Below are experts of layer 8 (counted from 0) of a mixture-of-experts language model. Rows are named router (the router's row for the expert), gate (a neuron's input weights, with its number), up (a neuron's input weights, with its number), down (a neuron's output weights, with its number) and show model dimensions 0-159. Each number is 50 + 15 x the weight over its row's rms, rounded and kept within 0 to 99.
After each expert's rows: "gets" lists some tokens that make up at least twice as much of what it gets as of all text; "mostly gets" lists some tokens that are sent to it at least half of the time. This comes from a sample of Wikipedia text that the model never trained on. Tokens count by the router's weight.

# expert 71
router:66 57 29 20 71 65 61 58 49 41 46 45 71 73 61 77 62 36 59 14 37 48 68 47 41 34 38 46 57 64 29 56 36 59 53 34 87 53 57 61 59 65 37 39 40 64 53 29 62 48 50 69 61 27 42 44 41 63 51 46 63 28 76 65 26 66 62 52 34 41 57 62 48 76 37 47 49 71 36 51 44 41 52 35 54 52 73 44 79 35 56 76 69 52 55 91 49 56 50 44 75 64 62 46 73 72 35 44 48 29 39 30 32 48 66 28 30 39 63 47 49 49 35 49 73 48 57 32 36 31 59 65 43 67 53 53 43 26 48 74 59 77 73 40 53 38 47 52 37 43 51 73 46 41 61 15 22 53 28 34
gate0:62 57 27 60 62 77 71 63 51 41 38 70 47 54 67 55 51 47 30 38 46 56 86 54 05 67 30 68 45 64 38 57 17 58 60 59 72 52 44 49 26 56 69 48 52 67 62 50 34 60 56 59 38 33 46 31 31 54 17 53 58 38 63 55 38 71 53 21 43 51 39 43 33 59 29 48 47 53 73 57 53 58 64 41 42 35 50 55 62 85 60 16 56 20 28 50 55 49 45 52 54 55 70 51 38 75 24 45 52 40 64 42 74 56 73 58 34 48 73 51 60 40 50 73 47 66 57 52 71 45 47 49 55 62 38 77 54 79 51 44 47 65 34 51 62 56 50 54 11 63 44 24 43 55 53 36 32 31 22 68
up0:51 52 37 64 51 55 62 64 55 30 44 66 49 61 52 82 54 39 30 44 41 27 30 61 09 49 22 65 59 33 44 57 35 56 28 34 49 52 52 54 52 50 55 56 37 87 45 47 57 52 64 23 25 75 53 44 46 51 17 38 57 54 61 49 51 39 32 29 50 71 34 31 33 31 29 56 19 51 42 52 57 37 40 37 47 75 35 55 35 74 59 52 62 20 48 53 54 38 35 47 37 54 37 46 29 40 39 67 60 38 55 70 53 17 49 39 34 55 79 63 35 36 55 64 52 65 50 71 37 39 65 50 53 71 26 82 39 89 54 65 74 45 36 55 66 43 47 54 35 43 39 47 65 41 58 41 12 33 46 36
down0:63 47 80 64 12 67 50 54 30 28 60 34 61 65 53 55 73 33 48 51 32 54 55 94 46 43 42 59 54 57 52 20 46 40 41 66 44 39 66 40 39 29 68 32 45 56 48 43 19 47 30 67 53 45 42 55 62 57 79 37 43 47 66 43 37 54 32 49 66 42 37 64 46 45 26 61 39 66 69 48 31 74 67 81 34 40 43 31 54 54 53 40 53 30 61 47 82 64 54 49 57 57 33 44 17 53 49 70 52 59 58 58 33 73 43 47 49 72 57 52 66 56 60 78 61 35 44 16 58 33 63 53 27 31 19 53 51 46 60 43 48 20 68 74 34 37 40 53 75 43 70 69 38 35 37 65 39 58 37 64
gets: "s", "z", "k", "is", "as", "os"
mostly gets: " Park", "ck", "ock", "urg", "alk"

# expert 92
router:59 84 35 34 75 63 58 51 48 48 37 36 69 62 65 53 78 48 69 30 46 33 67 27 21 42 54 55 37 68 46 56 32 55 61 43 57 45 39 56 56 47 14 31 46 61 47 29 41 32 46 79 69 32 34 56 33 82 48 50 45 28 61 61 36 79 72 76 52 36 76 60 48 91 36 59 35 67 49 66 47 32 67 29 52 46 71 55 82 49 61 67 58 56 46 75 37 52 49 53 64 81 70 70 57 35 55 40 34 30 51 19 43 56 48 42 31 35 57 45 46 60 29 43 69 41 63 52 37 48 57 72 45 62 60 29 57 29 43 50 52 57 63 43 65 64 41 40 50 47 71 68 64 31 66 34 42 47 33 44
gate0:66 80 72 16 43 56 42 49 52 41 33 57 74 64 68 41 57 57 52 62 93 64 60 21 37 48 56 76 31 68 67 41 33 29 58 20 47 61 35 69 48 55 62 21 49 55 51 29 54 24 60 59 54 48 43 26 54 41 45 38 33 34 43 40 68 66 45 60 23 55 42 69 27 74 51 43 33 51 53 66 69 27 39 53 54 50 55 65 41 43 52 53 47 57 67 78 24 77 75 57 67 51 51 84 40 40 48 49 78 18 59 65 54 50 40 33 54 47 04 35 44 34 45 66 67 51 46 62 54 34 62 62 40 27 55 38 61 43 46 58 47 45 57 58 43 47 65 22 52 43 44 62 61 43 43 36 30 61 56 62
up0:71 41 67 23 47 48 28 46 45 56 60 44 60 47 53 24 36 58 44 47 68 63 51 46 48 50 58 59 17 49 54 41 40 35 48 25 66 69 38 73 54 45 83 37 50 56 47 25 51 28 79 49 62 36 40 33 52 37 22 86 32 49 54 33 50 76 60 65 45 59 56 68 84 72 87 49 66 52 53 36 68 53 39 51 59 36 65 23 53 46 71 64 28 55 70 87 63 64 66 49 49 54 72 82 42 48 47 58 61 26 60 94 50 59 49 37 57 38 39 47 52 23 58 69 73 61 71 50 51 46 40 47 60 51 31 32 54 47 54 43 41 56 51 59 53 55 43 20 51 39 49 71 46 56 33 48 43 78 48 67
down0:66 49 41 37 35 43 42 31 37 38 71 54 55 51 72 29 61 42 38 69 62 10 67 50 46 50 78 60 59 45 58 70 63 33 22 58 49 40 33 62 23 47 64 47 30 38 35 26 30 57 58 38 41 35 38 26 62 43 37 53 52 67 58 54 53 57 59 46 30 06 53 63 34 63 38 51 61 42 29 31 55 79 24 49 42 53 34 50 50 46 52 47 29 30 48 54 50 51 47 45 65 58 50 29 42 12 59 93 46 45 41 65 51 58 76 62 68 48 38 32 36 31 34 45 56 40 41 70 53 48 55 60 37 53 39 33 43 34 62 07 40 45 17 31 48 37 54 40 53 40 47 32 62 72 30 74 51 74 44 56
gets: "a", "us", "ia", "on", "id", "ic"
mostly gets: "ae", " species", "ium", " River"

# expert 103
router:39 98 15 49 82 55 52 69 33 33 48 44 89 62 56 45 55 63 63 41 26 66 62 54 65 67 51 53 50 60 48 58 46 55 49 51 43 45 48 38 44 27 48 44 49 54 68 33 55 31 36 62 57 36 45 38 49 75 49 46 53 29 68 41 48 52 47 63 70 52 49 57 32 91 51 51 53 71 51 39 81 35 54 51 41 38 90 56 61 32 49 57 51 50 61 51 31 64 58 28 49 74 76 58 62 47 51 11 43 68 39 16 46 37 48 32 16 43 57 68 57 77 58 58 48 61 46 51 43 21 46 73 30 38 59 41 57 27 41 76 52 69 64 48 50 40 48 47 50 52 47 60 69 32 80 40 63 65 62 63
gate0:75 55 59 62 43 40 64 70 52 41 42 62 81 53 79 40 66 48 47 42 53 52 50 25 68 84 56 44 49 59 65 50 39 45 54 39 47 42 59 72 48 41 44 53 13 66 65 45 32 51 36 32 61 45 60 29 23 64 38 49 28 40 39 52 34 62 48 25 57 46 63 19 30 34 22 45 24 55 66 56 52 41 94 72 35 25 48 47 34 44 25 64 30 49 68 27 15 46 40 56 29 45 51 46 41 43 53 67 80 46 57 75 41 33 46 55 71 35 32 44 65 59 41 57 32 55 43 60 60 58 53 29 42 49 40 71 36 58 65 41 86 52 27 78 47 41 38 72 32 58 49 66 65 46 53 29 37 48 52 60
up0:51 50 46 60 54 56 48 60 57 36 59 52 79 52 65 35 49 51 44 40 42 46 65 45 70 80 61 57 55 63 77 68 63 47 54 41 51 59 55 60 56 67 77 32 36 36 43 79 39 47 48 34 57 82 45 55 60 51 59 61 34 57 30 50 42 64 34 61 84 56 67 49 40 44 29 39 55 48 57 32 50 47 77 48 19 46 36 00 60 61 51 75 43 63 41 87 28 41 53 31 60 36 47 25 43 58 31 55 40 41 42 78 51 45 40 35 35 39 49 66 68 39 42 45 36 37 74 69 73 64 37 36 53 66 48 49 51 68 50 54 39 51 41 91 05 40 18 57 57 46 36 77 54 29 54 43 56 46 54 69
down0:62 58 46 51 73 05 56 60 43 59 62 52 40 46 50 48 23 36 56 65 64 60 46 37 35 51 44 45 41 44 38 56 53 61 48 39 42 52 45 31 42 41 80 51 68 72 46 26 41 29 58 48 35 76 17 22 69 36 60 48 47 51 62 46 29 62 47 39 44 89 40 47 55 73 50 65 80 56 34 63 45 46 56 54 66 77 60 42 72 38 62 45 71 68 53 57 90 50 60 80 43 36 40 32 52 47 49 46 65 52 26 28 83 37 34 38 44 44 57 71 31 23 29 34 45 64 35 58 27 75 52 57 59 35 48 56 51 82 54 59 57 41 59 40 50 46 39 31 54 50 30 26 32 44 22 45 45 23 48 56
gets: "a", "o", "ra", " e", "i", "ia"
mostly gets: " te", " Te", " La", " Mo", " Co", " Jo"

# expert 65
router:65 64 21 29 70 73 49 76 52 46 60 38 78 75 50 72 66 63 54 44 49 36 63 37 39 55 52 62 22 65 49 50 42 50 74 26 70 49 45 34 51 30 38 40 55 49 78 28 49 43 52 55 67 27 38 66 48 69 33 57 55 46 44 56 30 69 94 64 67 29 60 40 64 82 47 42 63 71 48 46 55 29 71 30 44 44 57 44 74 51 60 81 68 44 51 84 30 62 55 32 50 72 80 60 72 44 38 36 37 34 32 50 40 55 74 39 38 51 44 46 67 61 45 63 48 40 49 49 45 45 61 70 32 69 60 45 69 37 46 66 57 77 67 43 74 49 43 28 49 50 45 60 57 37 73 23 39 55 44 42
gate0:75 76 24 57 56 37 66 59 45 47 21 46 58 37 30 49 35 47 67 44 72 52 56 40 30 28 55 50 46 60 66 56 46 59 53 41 72 56 59 52 38 52 18 29 32 46 61 49 43 47 75 42 52 33 28 58 36 40 36 48 41 55 42 57 53 61 50 34 56 47 36 55 47 69 21 33 59 74 39 33 50 46 53 42 57 31 52 54 41 59 55 51 53 75 47 31 43 44 66 36 32 58 63 84 32 20 44 42 34 53 80 48 44 82 35 54 58 46 47 61 19 20 51 71 51 66 43 36 54 50 45 60 53 60 33 87 49 20 89 56 36 67 42 41 21 11 31 36 38 46 85 28 46 63 50 45 48 67 55 44
up0:68 78 26 49 57 57 19 37 38 75 47 43 43 37 40 28 56 33 69 61 33 37 75 41 50 57 50 63 47 26 69 46 50 23 62 46 61 40 75 20 48 49 62 44 32 65 62 28 47 62 37 50 50 70 61 26 46 22 36 52 49 89 44 49 37 53 58 66 47 35 55 40 65 78 32 44 64 55 81 21 30 50 58 44 36 41 46 44 35 59 66 60 19 39 39 44 45 42 45 57 45 40 56 96 60 44 64 28 45 38 44 49 37 67 39 47 53 68 40 66 40 29 62 51 55 58 71 61 50 69 63 61 28 51 52 56 79 14 64 37 39 43 35 66 41 48 30 36 32 58 52 32 66 59 72 44 49 73 53 35
down0:41 71 50 42 44 45 54 44 43 53 57 63 60 50 50 82 70 35 29 24 29 35 44 74 37 37 48 36 52 52 53 56 57 46 40 59 16 45 70 65 63 41 71 40 72 32 52 75 71 47 40 37 41 41 68 59 51 29 32 59 28 57 59 03 73 66 71 45 47 53 43 61 50 32 32 56 21 71 53 38 56 36 42 33 59 54 69 44 33 57 52 47 44 61 32 48 29 64 57 51 38 48 64 60 47 49 16 44 30 52 45 07 63 62 79 58 35 62 42 48 55 47 53 50 54 28 47 63 22 34 35 55 43 57 45 83 65 49 68 47 79 40 61 72 61 36 08 32 59 34 45 64 49 42 52 67 70 42 45 60
gets: " and", "i", "a", "son", ",", "er"
mostly gets: " &", "son", "ki"

# expert 82
router:49 65 20 47 69 61 64 75 34 36 60 62 99 59 72 67 53 66 69 45 20 40 78 35 43 28 55 41 74 65 41 60 54 46 65 57 67 50 54 34 31 42 45 27 66 64 55 08 62 25 29 70 45 45 49 38 46 62 48 55 47 35 39 50 35 78 62 74 42 45 48 66 58 60 47 48 68 85 42 54 65 51 56 34 54 60 71 70 61 38 46 62 53 35 39 87 63 63 67 52 34 68 63 77 79 52 46 45 34 57 54 32 51 44 52 46 40 43 60 37 57 70 45 55 69 26 59 49 43 36 70 58 39 30 78 36 43 38 36 65 78 72 53 63 63 40 38 48 46 47 41 50 59 37 67 50 49 59 57 39
gate0:46 46 79 33 66 31 71 55 17 54 66 53 68 29 69 48 36 65 60 50 72 52 60 33 28 59 41 58 12 37 52 61 32 30 54 52 88 60 58 42 48 84 44 76 53 36 55 74 32 73 10 33 22 75 59 77 50 64 51 73 65 54 39 39 49 55 51 50 60 37 65 67 43 42 69 58 44 56 43 56 59 25 13 61 57 34 54 48 54 40 55 49 55 59 55 56 40 60 53 44 11 58 50 55 36 45 55 41 61 64 18 48 70 11 51 36 42 44 55 63 49 58 55 57 46 47 68 34 52 64 45 82 39 45 52 51 42 61 61 62 63 34 52 61 34 44 37 55 37 36 37 72 28 40 45 62 66 45 57 52
up0:34 70 27 60 43 68 38 40 61 42 30 48 51 34 30 50 37 58 14 49 96 37 28 35 56 63 51 57 55 60 49 58 65 57 39 42 33 77 50 46 40 49 65 07 55 60 44 34 60 06 71 16 69 56 58 55 55 46 39 51 68 49 51 55 29 37 39 31 37 57 40 53 44 64 36 45 64 49 68 68 40 50 42 49 21 67 49 58 52 67 14 29 41 71 51 54 78 54 51 45 43 50 47 57 58 61 65 74 49 63 75 56 55 41 38 32 40 38 61 40 30 53 40 30 38 51 52 54 53 55 58 37 64 52 66 46 65 48 84 39 26 30 18 43 50 46 36 60 46 67 82 46 54 50 68 38 61 34 62 78
down0:59 25 56 64 23 60 49 52 66 65 33 61 59 62 33 58 44 42 48 52 53 26 40 51 70 38 51 65 49 52 45 64 32 50 38 27 49 41 69 11 39 63 43 79 47 60 44 58 46 42 46 28 45 46 79 46 38 46 58 60 37 55 58 36 29 54 24 44 64 55 57 50 44 61 47 33 57 45 72 44 36 41 53 38 52 47 68 64 56 72 46 77 95 22 50 46 44 36 20 51 46 43 50 78 28 50 53 35 33 53 71 64 73 56 61 45 28 40 64 56 58 73 61 39 82 53 69 47 76 66 34 47 38 62 48 36 56 57 62 43 28 43 41 41 98 83 65 68 18 61 53 66 62 49 35 25 40 58 58 53
gets: "e", "le", "re", "u", "ro", "o"
mostly gets: " De", " le", " Le", " We", " we", "we"